From a checkpoint of a small mixture-of-experts model trained on Wikipedia: 8 layers, 258M tokens.
Below are experts of layer 3 (counted from 0) of a mixture-of-experts language model. Rows are named router (the router's row for the expert), down (a neuron's output weights, with its number) and show model dimensions 0-63. Each number is 500 + 40 x the weight over its row's rms, rounded and kept within 0 to 999. Numbers have three digits each.
After each expert's rows: "comes before" lists some tokens at least twice as common just after its tokens as in all text. This comes from a sample of Wikipedia text that the model never trained on. Tokens count by the router's weight.

# expert 160
router:423506500468547485507468499415503566466524457546519495458459482498475576569477455443559440522451526488472486547523466495485482477505473515467472497522420479466496532458552501427542474508493547
down0:429529593475509484544568459530507490503500511489433542421518557467531411520457475487495488563531499445512479552546464433525532474506504509486388554530529489531499560526509542540489474487434520
comes before: " ", " |", " —", " —;", " \"", "e"

# expert 95
router:436480514438515541521448495445484518450484511528529507440495470529479542548485541524516476439510561463455477503518482514459509515482526514514383510426415512433541494406481524549510483508519594
down0:548514462460518443479416521520492528484442467509460491390538512467549510445481509507532516525497546408497489459483472478514461493611482479441511407547471509447436538514485490485556546486491509
comes before: ",", " and", ".", " of", " in", " were"

# expert 35
router:401530508508497526456536462446546485550529501479502506512516467520481539504537466474573500504539536469523522491461471547485472483522478552515416523536403486442482484438521527486541469507538582
down0:472461515529460574550545474537525484451534493522450530492502452452448556565548478469532566465524534561527424466546469466512478508497475483489484473451422489496498585539546456494498587416450514
comes before: "|", " \"", " century", "|---|---|---|\n", "American", "|---|---|---|---|\n"

# expert 32
router:446514433512458443521481483443507530461543522468504478469469449534458563557554536477498475505470503449455469457458513546469508530528508545513453491448432492435479539414590489472504477464577515
down0:438528504492493513527501420490486480478497455488472565476471581550489484518558453459471540530492497526495461506518486462538558441434462511464505479475551477531495517515490469500596552458498502
comes before: " ", " —;", " N", " A", " L", " D"

# expert 59
router:415523508485540500520473479486463496473481535491542501460499507411518578492444487546510426450451468429455477456516553514513488504499490514470401507517395418449500569443553535525512438499521557
down0:526516500497485441535474462493540503490594519439453515500469505556484524405483490546520455519466531546431485587427519512518492555479570512459497480447494492509487446550577512449510482420539426
comes before: " by", " the", " in", " that", " a", " on"

# expert 228
router:489536491462521567540488464395489504518449523457553531436512550503484615518528466434494407513483485527499539506559490505543524489483497501505437506464392504473490502469554484528473485419531509
down0:428522592514563440464507529425511443477488519494556543428527503500489563437450476486502510522566466584492477529489581452537434550518443513479479450520508510485525479546500470542499508505540462
comes before: ":", " |", "\n", " \"", " —;", ";"

# expert 195
router:491487464514494556546461489437469539486500460484550494481518528452472565505503482530537413533532516445462492503526532464488526497489496504459434492399471455462490466507506517527520460430502512
down0:508505461530499483520460628553496514541498472557428526464441517522495534480513457524433541492582547527492490573470471493524404439580525544547471477461511524472519491448452488436537545434492541
comes before: "|", "\n", " |\n", " (", ":", "\n\n"

# expert 119
router:422508509426538504498533409536506580485478429520545448453476455486454579469492486539514465502501517528501480460466432492475482513458531524509485497419486508454581539478506517485506532432528524
down0:482476477526472519504602504494525477499525556460497531532505434485540447560510561490444475478462470468489406517535516486493533462512521518479506512478536561444487558506417425502526445469490481
comes before: " ", " —", " −", " +", " .", " Candidate"

# expert 132
router:406499489515521516528515466479506539504463507547510447465475511526453557506541505495497482544523544521446530482471453502419494541439535493544541509405425520435537520453576552494518539449523525
down0:502539527508519542507526549469524506480565514470531508533491509517533516479536475459561512456564547532486537454475573507460475436490454508482479504525510424429490535544505503523450537427442502
comes before: " ", " —", " −", " +", " .", " N"

# expert 127
router:423483448499488467547494458472505575536453475513527469523496477474524597567511537469491476475546515468515517422538453522483498502453489539493457531521451500432517533402609476469503486489601502
down0:456475462577525454483461507422558465439511455565510513488506473589456562511566489488475521541431486486553486454510481532514497445579495538527483488515531536470472488455529454502496481525527591
comes before: " ", " A", " The", " C", " —;", " S"

# expert 149
router:423473532450508496522527470479490487514468482531520462427501479493467553556541473509494443522506549433540549463561467513434505523501507450513463466428459522498494478493499467542505483450561568
down0:543542547561419443468495514500493565469505580538546443512502507476502552504494542489530580503445513510463448463394492547521562521471467486481544511450456414498469531474473496510464471456511550
comes before: ",", "\n", " (", "i", "a", "o"

# expert 61
router:448544425471507540538454489458518553444496488503540470546534480466454614502572516457539487489519529526498498482523518540534491560474525535470390494476422482492472474451518503524467420443532572
down0:545456485446423533481448546524483490465539546527481507548467416515538486509447444518537578529495562502511500504462485501536492541501454415511442459450489504507498539536524454460472533506400503
comes before: ",", " in", ".", " and", "\n", " of"

# expert 156
router:414485461495519437540534451492516565509547517455492507533483471449527514542518544429567402519557497417456506480444507463471458471500496536486484491497433479425481476421549530518476473476510528
down0:516478439532489483487473538487462469507450502469528469527500407500506446511510462457507546468588480542530448499538543534534484403519521555513518550454477499524450431539521488533571548448522488
comes before: "|", "it", "ated", "ance", "ar", "al"

# expert 212
router:416521456517527480507532480485454537509510497535493471465427503528520565526523534519538440468468558442485547470539434538459509493508544499451433488460455463385511573471465477472541494474494496
down0:455490443503494460493540513501426462472486461514509574496488419501509402519537502484496541469581466499550514502448431513605490544516473535507538520448505530567445429544522495518519524464441573
comes before: " ", " /", "i", " ·", "s", "an"

# expert 42
router:477518518480463503533566456505440504500485481553508475515544532440559572525480478541561421458482559428481536445509508551515471557468529534514495533475431464462446596403509492523526500415525502
down5:489517474471620506446509473495541540491493504598615476477496546460526543524579501507461522479474447535447459460541500500477442513489491496497430547579478490491452515498496436544506539567561466
comes before: " a", " as", " the", " by", " that", " to"

# expert 213
router:465427497454510549551478480484481540471487544550541437499504524495455590477497490500521469489532605461461518519503548513457479512497521548498385532443370449479525508500537545557510463474492569
down0:482484552492454493480510510471454571458498412509444524448497503498451498497533538503446467462429552533566475540496477466508529495486508464527483454516554513495583549490515557425506503490426523
comes before: " the", " of", ",", ".", " and", " in"

# expert 126
router:445513510478499466525480467496453547504510532537481481487489455432548527466472507504548464447462553442484520490532567560494529536462523519512475508483420474455532495444512516523514488474482560
down5:601488526501448460519461521412534415520494481463476511566502514542400453439460522520473487458552518561465549534449478479481432562460500459424461513482545508499491474574440505521441514495523551
comes before: " by", " to", " in", " the", " a", " as"